{"num_hidden_layers": 10, "hidden_size": 320, "n_experts": 32, "experts_per_token": 2, "d_expert": 192, "d_shared_expert": 192, "hidden_act": "cubed_relu", "moe_layers": [0, 1, 2, 3, 4, 5, 6, 7, 8, 9], "router_score": "sigmoid", "normalize_top_k": true, "routed_scale": 1.5, "balance_loss": 0.00101, "balance_bias": true, "n_groups": 4, "groups_per_token": 1, "shared_expert_gate": true, "init_std_router": 0.0118, "lr_router": 0.000352, "vocab_size": 24314, "norm": "rmsnorm", "norm_eps": 1e-06, "tie_word_embeddings": false, "optimizer": "muon", "learning_rate": 0.0115, "beta1": 0.93, "batch_tokens": [32768, 65536], "max_seq_len": 1024, "train_tokens": 298600000, "max_steps": 6598, "dataset": "wikipedia_en"}
Below are experts of layer 2 (counted from 0) of a mixture-of-experts language model. Rows are named down (a neuron's output weights, with its number) and show model dimensions 80-159. Each number is 128 + 32 x the weight over its row's rms, rounded and kept within 0 to 255. Numbers have three digits each.
Before each expert's rows: a language model's description of what the expert responds to. This comes from a sample of Wikipedia text that the model never trained on.

# expert 29
What it handles: Table pipe separators and ordinary nouns or adjectives after the or a, such as field, park, water, rock, political, film, war.
down0:112072175158171124102148112109141112111144166092112079129153163182145112126129136101061112154059101107189113165169123082102161122141131176144061101176132097160109112117071147152173120125097138163197116123076157097159088080104107182125142077
down1:134123121094100121138091088137095177144135170126127126076149122144113138089125140032102175162160136106097077137113156110125137118163093173088132096104193107126124085158101138113152101134172123086154175088135134156138130180071119106163160084
down2:120102081178146068164153146146106087130057071159117178119117143147119116128154092116123124184137125121084177166105154166152144146104093137177116193098085180121045126196136184113145101176173151128177147140060141051076166145132172130155080149
down3:090143146178081086121195117115152135125155147115131106106137117182141093104108144107143147090159126127124147144162147131111153080115158157173205091179159148154199161141136123178192162136104046113162135162152148130144119158110108117174193100
down4:117145105151129155148117185121112093108113148140065096158149109153115147123139131212170114102131098123101159144148128099141099130124106119077119159148148120178145116147126134129056141097084179129133134160073079158099141195129208093129134159
down5:136125164109086145158149140137129176162119134143099190119182116178138173130110175108139104160098103117105159087116188113078182137193120105080149104140056156119143113134106146129132186115131109145116130123202132135145097130093138172142157116

# expert 10
What it handles: Lead bytes of Chinese and Japanese characters in name fields, plus month names and descriptive adjectives such as September, unique, approximately.
down0:091129155163089115139147168134145070154172102148101095108063146146161179092153155116169116140079090127079119166112179145131104176090153103084109141072153105101164102155169144127131104199147133154154154154134124184176111121091052180193151135
down1:126135134040170138154108118143131094105139179135099144151158107116107085124125133151081110089135110142127104150118125103084098161218163108175103153144158069096134106143120127108131117108145142139083115122095216145146141142131143124091125075
down2:119112139173118112098097085148117095095120109146114103158045131156119154139060078140164145190174134143129125167098125110103117154148142141150095139164102153146085126185107125148138098094114114158132131145156144123064128129130126123153132143
down3:149135109050126135166138134130122152090138088106183160063113181134098157138124133055115042112112094056161085122082133110185133152116111105113134122153076207139157121076118148156136117123141166115161172078101166095092157103159121052087158081
down4:118153141130175118112166165086105141070141121122152131195132127099120104147130091143089130213128090139125171135162109138084187135103079090175138145114132150132130100118128101172108147121084076120093111116151073216124106101136068119138130145
down5:111126110124120108147135182177176126082112136162221091123123198114176121131122087114154167114115145185140105157127124104123107142136159105097127102090142150091164128135112150119075141153206164112055126133124150128144103140107113122106150142

# expert 21
What it handles: Pieces of proper names and nationality or place words, such as American, States, Carolina, Methodist, month names, initials and sentence-final periods.
down0:172133108193126097137152114151106103182132126175144196140133130163109204203118122106117131113154106125132131165137078135092146112103138124101127136178136142179100094085130181135125170054142126115091105143142158140131189159139088133153150095
down1:201128140134152132131152095082075074149127143158116143137124144127124174137118149125120099153058118098103139171102151098150151149126110168140166098182131145139068157122132080117067179189109088114151113140098169135130141155117117112152186108
down2:169178144147103074131111094102101143109130159145073124175141134162177134144064123119137139162110092144132079065110095091122117117153143103150125142111189130128121124174118167132142139105152147156124145140067146132059129134141115149140188111
down3:177124144107147116121135121105111177145127086167094129093160110115130121146163165124111133143139149113120131140113101097153131134105170094161123170122165222055119090089153132206129189160140137133124119115170096143174124151128100125099172102
down4:119148113126126101183131088102167135148174154110125128097107134136112136139130098170146156137088153130130120152144163133154104142116144100108125120144080144101185136102114096121078141170125182159182162112115087148113110156154130111130120095
down5:090149138055118170095082112082146064087121136140155126134168125111142099177115156184094170158169184141147150114104142110161137127147051134122064121159092109082120133182078138110103095115150146120107092088163112155092124108118150203133142127

# expert 15
What it handles: Capitalized table or infobox header words like Series, Votes, Species, Length, plus mid-word pieces such as ively, off, te.
down0:140124152131152161193143112122181121133160126143099147131157172159151103110149145197148149125157088091102104148114095091068061105167087146143097118112131172138086128168084164127113135140167125169141157160147160089171071129137091096139123146
down1:107182076131108160070132136180118129084098129148102166141128138111092127080118171123135102106165131128101114157155121130098119149171164072159119115053148131121142082086134154112118142064167102064154117140091121106105118073146122156121107177
down2:158073148098081107147162159188173147082147109116116118178117160109133116182090087036106081161125199126088101124108122124150146116195122141133104095087131135158091093146133151165120154109103140128141141125127137141142102126100195119095156065
down3:128192053087108121100146119116076160104101089198083104142110162166121077105157169098100113090190174164111136109149170105127125066153079162204130120180170157108114106170120162119117094139144154084147118178141176108123079131094127175165115063
down4:105173137099139139114121120128143110118081108138144160090160091147131091104193125142130146072106144180167126179220145202137107098162104155125133118175121108063210117160113179102198091085138185132150092132092093186124134107135080118162073095
down5:172137100119100148106128114106111181146113111116153137108110115169133137104116161117125185110093135138131135108186110139127103107162136115171084052136175142141184116174192136131139158139155165134154115140097156169146116153131156143129164114

# expert 16
What it handles: Auxiliaries, pronouns and verbs in biographical narrative, such as would, he, who, her, took, became, and paragraph-level commas or line breaks.
down0:134131181135108125103084171219093147156114113161174177147125151134086132152139145142140176133128122151151162124122107117107179158119148170139119131130086173161092135126116108156130059137130045174137117107083083105100160111201123095161117132
down1:134138172087120131136123077066134154106092122158109055092123159173129161135058102145080200161140126107121151141135136153144136119124102205183151086063107117155137142163130213121153151089120171105101158122148163175144115115163154128165123134
down2:102147145170120158143095111163151141061128131142138116105138135132190169085130122194155158099179108074112148121094044118119149174129106192156148145140146101143180110145176096159115128083173124144135135147160129132149131115159119091131104155
down3:046142129051177150094155069121112091095099098140110137065168140127154102075178128136165142173110144160165111123157091212083130126162159124113122099144091185095100179097132152137114101126157114120167082137112147104116101117071103080181085184
down4:116082139138119152155092091148098088168095145108187117187092096126125142102213094131122168135123149124157128115147124108144139103161131133104158125098164127143159161184075103105168094036161177120122147156157112151083175156096109088140137114
down5:169112159179056122091114139172060187165102067153130140104135116121133100098118128149136146138106135131094127166157170079108139158129110116075109162112135118169124071120148157130126122098093102185119108121116216188156118227089101128171101076

# expert 9
What it handles: Mid-sentence function words like and, in, on, of, to, by, into that link to a following noun phrase, plus markdown table separator rows.
down3:153172092100083138086106095128120152082168057121070119115142099127155133095125162121115124159132162129154191078161230143125150082139086133187135142151092190108157116128179111109093131120099184133150111188131121140140120123142112140124145147
down4:071137134142148094136093099104140111140140136093143080117092167139192165120138093135131147120108141145059098074094150106149190155153095108141057118118066101134121167185177103072110161179138208078117163152123125118159105191089098184158153143
down5:122101175143089123112142097130106140144113099112108105128115139170131143110108172098117149057176155172131140100097130084130117127118114170079115084146068063114144101102085086105073124144113073112068115166180142102129082110149146111083121150
down6:107120069117129138050155073047144079136134093134109144121111163103170189163116172115128162160176151162087101121137109135134192091090113115146189113121105114149122110133179157114156158095149160143097136122085116121113121135130101139116176132
down7:136148174119152113141141132131146126139172125084172103146115064171169139185161121119138137136127094149160094127154160113162134173102114080128151100087140050112090079147128154144137134135165096098153125109068091101056070113125131104129154139
down8:176143130187177166100107127095086091076096103123096132144076123078163125117124174153120151064145131115098121126115108209140136126126142176144134170125086127087120118139145145142102117146075118114128107126115114122136174041150193093133147154

# expert 2
What it handles: First word pieces of personal and place names after a space, especially foreign surnames, such as Bro(ido), Kam(akura), Hild(ebrand), Ter(lin).
down0:144149140092139128109141115101105058100118131129131177084130090144108149177069122151102168069129101207137135165099096168084181076091108184101164184135112182132119141138118141120100151163098150081112171137119129111099138172136169135165152146
down1:113150134147182192156168185061082126141172089137144138136145175171159082163108203091079173106181090152156122140105125152150088121133194146105170125064120098101094164140109143092148099129162137112114141131133144135175108157203130096139091116
down2:148148163146088089098138121118110148162133130159149184178131158065109165117088075164129132129165125113141187142139100132201119096195151110109124130117214111122109085137137135180105175098095122165061126097140094136195107164105097115195160145
down3:130114168186104149176119151098096105082147179079102125145097110086126147065196186056137156151120114172114168092087059085101101092123087097138094134160144140165135149118158131106067149140147161119102139121104122057162113154157115146125124156
down4:104175128100163079156156122126168123146124140153109121113101134169155133119101125117149136109131148092089144108107142119183144124091163150153178147152094167152160045143046136100064114101120187175142153132131107144161151101111142099205111083
down5:179121136149078136111138141148172141183144138096144164125116140128181112150157180135197111171121084111156109108077138080121196143160163155138176097079154096148129086052165189110124088125103139096185150162168106170114126218169164123153151114

# expert 28
What it handles: Word-internal letter pieces of proper names and places, such as Koud(el)ka, Yun(us), Tumb(along), plus cuneiform list bytes and capitalized place words.
down0:158121140187123097139172163094058102090088073119105073149139147117075116121096086154107139134174153147119095123089123082102148118134085098146225094151127138066162148097118145129098125097150150119106151138143121105098102111164067186128137134
down1:107189143124141106161130142112063070082109134180113135155130163078145155105188131162049138128142132080119105136137095119081132104126157118109149134179148079155169064137110088131095103142129114100126104160137141148109193163198182138157064181
down2:149122195092077140117099124123124052106122131069081143078165157102109155124117075159103098148177136088125172099125181181081118130096133124093164118066165075145136174128160167113140167116155116131149088152144113095159144091053164113101145161
down3:146117130143095132123142096136148109063206115091163131084066152107168160134114134147148115101119167090109095113158147121138152158148255187128113074102177142181142117106124123138125172129034143138105113141129106165163116108154136077143152127
down4:085149060116111185093133127119139166095157126100125115165144080153113115117181107214135094131103180130189120113131066104175163073156131105118159124088121140146156140169125146135176093123084167075098118112122115185098123143140067109116117185
down5:132120104189141162141151153118167077120114094230158144148106161179113136127090113135186152127170145198111157061120143114157112102145155101117175128103089120130112174093094126175107052141132168173086186117056199138117171135173139185135160136

# expert 0
What it handles: Articles and determiners such as the, a, an, its, their, and number words, usually after of, in or is, often before ordinals or digits.
down3:121150140167141105144149124104157096144114116160151084123170117096143086103129114124162127129164086105117103092146119209099107082095119132119111116101158086103148152144114137126149148103102114142135109073112161179124093152082164162151116157
down4:104170185130056170097111151137121098130123117149021118121119149154112122120140146071107108131096106151104119180130112179113169140154109151137183156132133123138131158113138096096139141119145154123109146218130137181120129120078137151131080091
down5:124118174117049109156101141151112122133109122177192116074125127173140096068172098121175091131156104130138155154100063117165215144141124108080094125135147039104092084113109125142124176165106160134142137122173070114127135147053160117074140173
down6:139137161095122124094119144130143141191068127077121161139147130125154169119118140102106085154098149113140074077145138141142175105129116133183141126054139074133122130103162157106136087125144163122094111163160206095078140079118171116071185112
down7:182148159107116158134135076104113188125146090139126117116161118137129119110083112139148099102142136120088179131139093100164127100095123119126128141162150165127090160135137114121083073013131162123146092129158173080142150115131157148135109087
down8:172131118140089151145129149102121193152144131123136149128185168151101115118181184142063176109095070127104101097171102145074206129108152119178100122159088132143052115132095083089188173077139069172098112135166095130135168048107080178132051126

# expert 17
What it handles: Single capital letters or short pieces that begin a word at the start of a line or after a parenthesis or hyphen, such as C(2), O(ryol), H(ong), N(assau).
down3:110148141139112170140164146131161166086172126115073120069124095125070126136155162103154191103109138184152062174079139095137123183194146140109105085149119166054140093100110171129105109114178158075121174144115173117103130141130084104142136108
down4:238116081145146078149147185152140187111185104129159150156127095102161156143166150145142133175107111128115158116194127124106069171182110143148160156155158120187145114094192073109154175171173144094142129137118160128134067142117065142114143122
down5:154135143088089139097119144166199111142102112099180054146078107177104126123096124131177164130157121166132145114066146131115179106144155152165122177120138134096109085111111117150156146108145149145112134106090117151137143168190067139127163127
down6:085115146076118170142145139139120049129135130116105113067120135116078088156166128125164079105080128073129156151114119214176089117092186123113155069099176105118104151182153096112149120166196150127208119114099149090172154141124182116108149149
down7:136138170081112145119153137155182153148083084157110037208133126155194122137143113160133174104086164097160111096137165094170161138089187094060083093157110192157122125074144216189131137176171178090142142151115141078116175174143143132137157089
down8:093164134115112096114115148147104109083106050094093143114152088121086141095114148135175121146113121138117076145128118081153170076112115156134135203158122148147144097110144099091090069151197136091175120096040121126127149097146148167153161084

# expert 8
What it handles: Digits inside dates and scores, plus plural or category nouns and suffixes such as appearances, Species, France, population, -ists, -omes.
down0:128122200053127139074120181119146179083111112137123172117130098132113142121128114109104165176094067048092144122151160122134181121084092145175178145138060179090114144123131132146121159078169106098126186180178122122142131181112112141151129134
down1:148137120073056168109166139144123138077110088107091133122153110166154101112136096127131144119175169183231109145116136155143102133175187185057114092143176150108153073127155080114109110173171180134137156138125094119102126145134134160094179088
down2:095174149153129125146096059102135120103069182110126150100154116177101103170108090148158146119086138101138157063115126078094145166127134096113187081112157154141173112131125092112153122145156102103142139148096147069128120136138159126114079200
down3:082131108151149107070142096152185130137141141166085108111116177135113154116139129122111073105113068100047111098120138114185144142126114129199116100104127097112178172179078109170102136153094137155128168162180168123132057094162184100149143162
down4:157116096142114161140089084156086109097174077114164119227083136144070125125090097116095120128172063122110120131126119165160092055146153070125104161115118144136097161147116077146116129120108123133172130174157168124112100101086133150112138159
down5:138071135116116131105133121197129097129121149154130168131168128098140159061159130097118119133136085128049175105127102077140172111106155155144093184092041140066144178155124120107127116161146128113150113099156153124138162104129148172106183086

# expert 14
What it handles: Digits in years and counts, and narrative words such as also, first, she, called, few, plus suffixes like -itions, -ivation.
down0:095107114106215100121111163120203197097106161113133128117107193135142058178151127160150098134100128153184188153106153109125153097094137139114130104136130137119148101158114081176081101165113169165157144118138140124172145060118081082116089128
down1:132144149152155130108051094203123144108044103122195129105130115162135170171115191142161166099186128133108120131094154133100103143152157106084113076137128120063137110123164145134101118124063150153147141210098114140157129116102076149043154092
down2:142116146100139093141101116166120141057145096174138104134149173140120056218128135157159156074102134094092062180106131151119153153150159145088160083126158121158089139141102116149106102102108104064133149112146188097105112133135143165188112087
down3:122171060161080119101118116108105137094108098070133091109103139105207087129158100124154153082160137166190097143137129152118156151205193105147151118111126157067095094100143076086087115136110138150127140171189127123123141160128119145153132180
down4:137180155162102083158133111167159157115106116170141148167135124119136133135102129156123152092107150135155104152197080101091108135124198135097153127152112164150097102124088121085086094149188076102131096141135118214096124096083117147185098143
down5:087106158079162126113118108115080124126117202176136098172122133208142124148178129133131130177187171106104146134130120131188136110093085219119159128139140149124095111049197141091066135147128218134092099150140143162167157048145116150189096095

# expert 30
What it handles: Hyphens in compounds like 2-seat, list-item dashes after line breaks, colons, commas and multibyte script lead bytes in cuneiform or Japanese.
down0:146103112104102101111113137082140145138113160132086108089157141146109079151095079189132091159142134111138122059110090173122116119189095189178177066106161118165102147146122121100083095112137120126143117111164210121125114095193144133114134165
down1:124191186056175156048194123212120188121097157132190145166099117136103150180127118169147167136173122184100146154096162141118119100123178153123148143110148165166139157101101105103050122157169111088162123161166146214169132110107118180115118096
down2:178160173171150141148120106191117112095109184163134140187108165117181097172107166081073122125111159106137156102174118132140103200132131135107191133137164034087118121103150183108040110114170058043134154125128070102132126166100143093086091145
down3:110086159141078090076149191129202111109071122138122171112162140171090157149092113162128094164082088108140072100133112124057118159130188149188143071141129096109118092118101162093157122102141087120088180129084090110125181160169116089094119159
down4:138160080077068106151151137147098130130174119092149104135129164096129141134066130092125103157124109153175165090119068123138088162132129171182072088117179083167094129128084110130125169113128195069161117117184186083166137159156032124156132113
down5:166122080162178165102208156089103160099155112136107086184169149162081083181134036153103107136158117088164109141142122128106141128151090113086142103113159131099161106118155113159140067157066173167128093112130177164101139137090100097111115143

# expert 5
What it handles: Year digits after 2 (2008, 2019), table cells, and sentence-opening words or modifiers such as With, Following, Despite, posthumously, US.
down0:160180163128049100078121189095135187112133116090146054165088145142198146098145107121111109120086130093096127108129094203160146070121107216110113136137128135144175134121154153140162153096098135084154112146179135140064149168066173140137137133
down1:090112111151066119082100120117112056095140159171127158103142172109116190100170088132128159048185120109076129133179123128153115158135049097107106054131125096122190130148125085082117094152125102141091078111121134135073125125132114136095184183
down2:171095148086097125118110130133193165170100102082131094199153110141153161096114090149120112200150162160128166143140042171144097116213152178152084096147104177167185106137082148108092073100174099128138077134066150162175168140163172170107096152
down3:128168149142095096078130161074105143195180115174162172155166129148125069144113102114117103168142125120126137137172139136091128072181109091126151179109181138148119117103128121069138137124111125158091172087180101093100120141112156069125156064
down4:173132127079109119157128151176104172133105150152123101088088164131118086154089138205142188151158163166051152153102124100096099160104181128125145140143183157150117129116098050137097127103092150118146109144121139150124059144158084142130108114
down5:087164110141124097117140117107175105104100179145103201060122113120159162139131159138099117156057117130122114162136159142098126140170102133164151100101140133103140136107186105136139089161111131158042178121155138166144080154127104126174068087

# expert 3
What it handles: Bare space tokens before numbers, after months or pipes, plus closing brackets, quotes, commas, degree signs and table separator rows.
down0:092157169101051160128100137100116104172179121094110116180152117133125112150093132134148186134192094146102143132124139098121129140122066163100133062125183104167179147136146136118082156063130131134133119133088138107142123118137129187114121088
down1:131171120109131127169147119106150150115215138107127070142135158111063149121183104097152109083100144113145108207180153058127121139154213137133134121101129084134098108108130137125136091109163107083091084147156172091172150136176121094138148083
down2:177086144100110145125157060126102148146110064145125148055108192112155090139116148126187159122181132120069127053144086152133133134143111163162116156133145134134132111104144135090094096101137148193105094090161165125134067096118162122111107158
down3:119109100068111038160141130121169109138107155105155175135090133134061144130079025089060142056090185121121105185116128126130148070126127160116152115106221137117106154150136194117132116165128164125152097078140193075165105164079135090057140139
down4:154200165131080159134168098179092119159130136170119136077070158094147121122130122145110138117133124158097076068120074130100140123070178121114131107049182130131086159113185092120126064131133181146096106087092099126158133098089126153124192132
down5:125153156054102092083128085134126220122084134106111172126116143170141164143149118150134110081152182094105127154135096148105151116113153156136107153155149152127174115118114165076142058125177098115095099126149224136083135142174158105176133082

# expert 18
What it handles: Past-tense narrative verbs after a subject, like became, moved, returned, wrote, joined, plus was, had, he and digit 9 in years.
down0:091124072105082132098101145199082188137058164152161118121158133110145097161114100206145159170143100091148124133091197100165069153098132095095156121157149144118173122136118134101089118124163182057116110172149157119146109131129202158113144148
down1:101099105153100148146091123109145157102118127127114147172159154106162144155099148166080162151073128152160111096129119113108116131070114068126137157077165164164126142120108169098164129138143140195150125168130135169151099096074109152124054150
down2:156104092104194102135145158151073153119169121153099139105142132147116116128119120124102106162195112135124084092105114128120150100133068143148101141160123153157124101124010128184097111101110093194125117151140202151145088147123153076135113158
down3:107152127116111128174131121155089151072084116136111111128135101120156110105125083130156128125120176126130133094157198142124152160094166156113152146120178127170170179110147120148128144113148111189132188130080146106194187148091133097164158118
down4:124090118094177154130126154069091143125170112119118085101162114063209217081143108092160112082080152051101152148156134083109100096092106059114149138174099164153118133101157130128114074131199104171126111151137153150141123114117178134153138115
down5:162145135131128179140172141182096122124159096150088108148099095104164115169138114139114150112190201118154138121191126113070157151122149129152134137149135122202113141116088086160090138106158077195147148142128163136160171106132115176110102151

# expert 20
What it handles: Mostly the word ultimate before nouns like dream, victory, shape; also chronology, and line breaks after headings or list entries.
down0:161198114091062154153157145139082145147117111147101145165155126158119104160115101124138125162131073103127183166106128114147133119101077103135103197194114103088139109150132132153134097091171231153111153202120141162084199102142101110128139129
down1:136192123105092124153114141127119119141109153124096132143122098074089091125100116138161140103104129164158103160123086128097089069109152151152128173108187097095152074172130200101122145085148144142164155103141114129099135133104106117090138135
down2:168140131128154136183136152127122147134111096104130122129215159126066097128108101196182154017136110133156163119159154162166102128162109185176120112104118136125163173123156095167147073117092183127115138077165146172125146159178139121124161123
down3:098085148075101137096140133105128183103151179115081118120087116111114159116144150121195139169159112198128137117123157132152134099153201082144133125156114135091147131097132124108141161052116093143124176121156112123103136088149126158122112139
down4:192136159187091152117111114154156093120130106115132128115154143089093137138102143131100172111149154147136078135108110140175055118126157096156174136182107116140128124190082137185099128130183143105142088109092112119112085169078064143131147071
down5:146195124156086121112108139154118101098141141117195131115089140139128090100173154137125128156136144169166080112171103135129141049125193132124159120173144101125154120100115093144128115156135160149122140143133100143146099078183130086188143085

# expert 19
What it handles: Middle and final digits of years, scores and quantities, mostly 5 to 9, as in 18(7)0, 1(9)81, 6–5, plus the word bands.
down0:127115150142148175096138094114088146058064110132139089128138165126154100099107071114103161053108131131147107128154119114142153156138169132049130103115145164124133095122133127089120106122121162078191101125131138103161107107088144215129080142
down1:168103080141126127150108139120144155053127142125130100066133149095148131085147099142088142165141107119112162086140162136164148110145089211131123092183160091096134124134154108116131118082125119077170135113142151114065117150099125084145131105
down2:112159064138129145128153167173140112120130099143169100162163118126096093165115140078147148157175181134167103147063106133111191144134163130080118130107179067099140147158152130156165114143135065133149127100145105163127190241110102134098129096
down3:093168098136107157095159122116171122143135113134072075155141209085087135078166165156125104138135115116134089114117159128157098147145137121146145144106122103137159118093149042120140150111100126045109073152120195159097143072077101092091122088
down4:126119086125115068114100138167104115079174128113145180119062099119100146158172181157144121060140150099097112103186195179125172126151127179118128147124135154099195106144182120080210090115118106136130071070132094137176110116150121155128138157
down5:158145139163105138112130052119145147126110146113083196144089184163144083195138162147137095117147165152145185102103131159100188057188125144070178137137152148085172081174166085094096155120139131126108113094154089138132097167098187115096134234

# expert 4
What it handles: The first byte of the invisible character after coordinates like 82°07′24″W, plus zeros and small numbers in tables and percentages.
down3:080165104147128141156118180125101078138125159140102136121075103135174147100177103139158182116149119136144114100170164103156146124162197122152084191098121115074176187140107155125116078174157211128076101126142107139191148094119129075151129161
down4:147078167149138162209151082125143105105135137103120147097135172172096166140121127134175100107150139122159110102128116137104123089168094099111144097125157066142076165129088091149114135171108125165109141109077112123097118123107103122115121149
down5:145108163116142091132128097120143149147108111052178121123143209130109128122051164082136112132103093111168140163110136087191181160144133139119143181127073176065135130102118075093114054148158147107065128170109180135058144097133061103134138116
down6:094154132110140140152139117152082121110154129168149143104080202174121083148101123093097150146190120196132190079066130194162109161136210129143120118113116127117210129146030150117103121076174149147203143118136100184130111121127155118072157150
down7:140122108082156126187059119159100140130114097104121114132141137154180123112116125109113166114140063147136167091136107169211130197135170144044096131154123091162124134176099117087158091101165146157125064144164148125101163081168108142142117136
down8:157162116117128143121146141152113101156143106116185149106152174159137135145195150115086122189177149056123145107077140060173142106130170138124141096124158121060062078088105142102133163124103140099139165097154086145131080130138062099111164159

# expert 23
What it handles: Nationality and place adjectives such as American, Greek, Indian, Soviet, and middle or end pieces of foreign names like Naw(as), R(ina).
down0:128165111137110112119090151101146152129125140193159131123134138150112099110075109109053144103154190157033096138140124121127171112142163190183150108150141143102189149104212149128145097148135136115106136113129137143179111128105186093136077194
down1:035178080125175145134145134114119188131140173085193124120166122084151155131084152177129137173151097106080106104138099088116081120126138110169149112155090157182119229173125156151132106127186122125048116166149145085098134153163101130127078134
down2:113142106165118153094151117108157195165143074152172158135111148177077153077190161142202101120167150066192122177111106095173087161103163148073188105132100146153166100112120131166117187143102163129111150148105110110105142161110095100107182185
down3:120118129194176106120150106153143151148153140181233156093134139107100122072177093100182112119133146103091152138156153130091089136095118136143182100101158118211168123140164165152116073157137116064155114144130148154169143127081145078098108160
down4:084102182104141134094109083178156101158176110106152096147146126123143075140132135108158166143198139191122093113118116113082055075080186138105077143151071115113119211117145089145088148195184149104080123125119166151132112098142203127139145149
down5:100108128140164071168127114092097094131123121132119151056141110124124162104157145109100192108133205175198171063131111111162135114096170113147139152141110171132104109066077164128152154149178105135115156099200111068129047120127110111154091082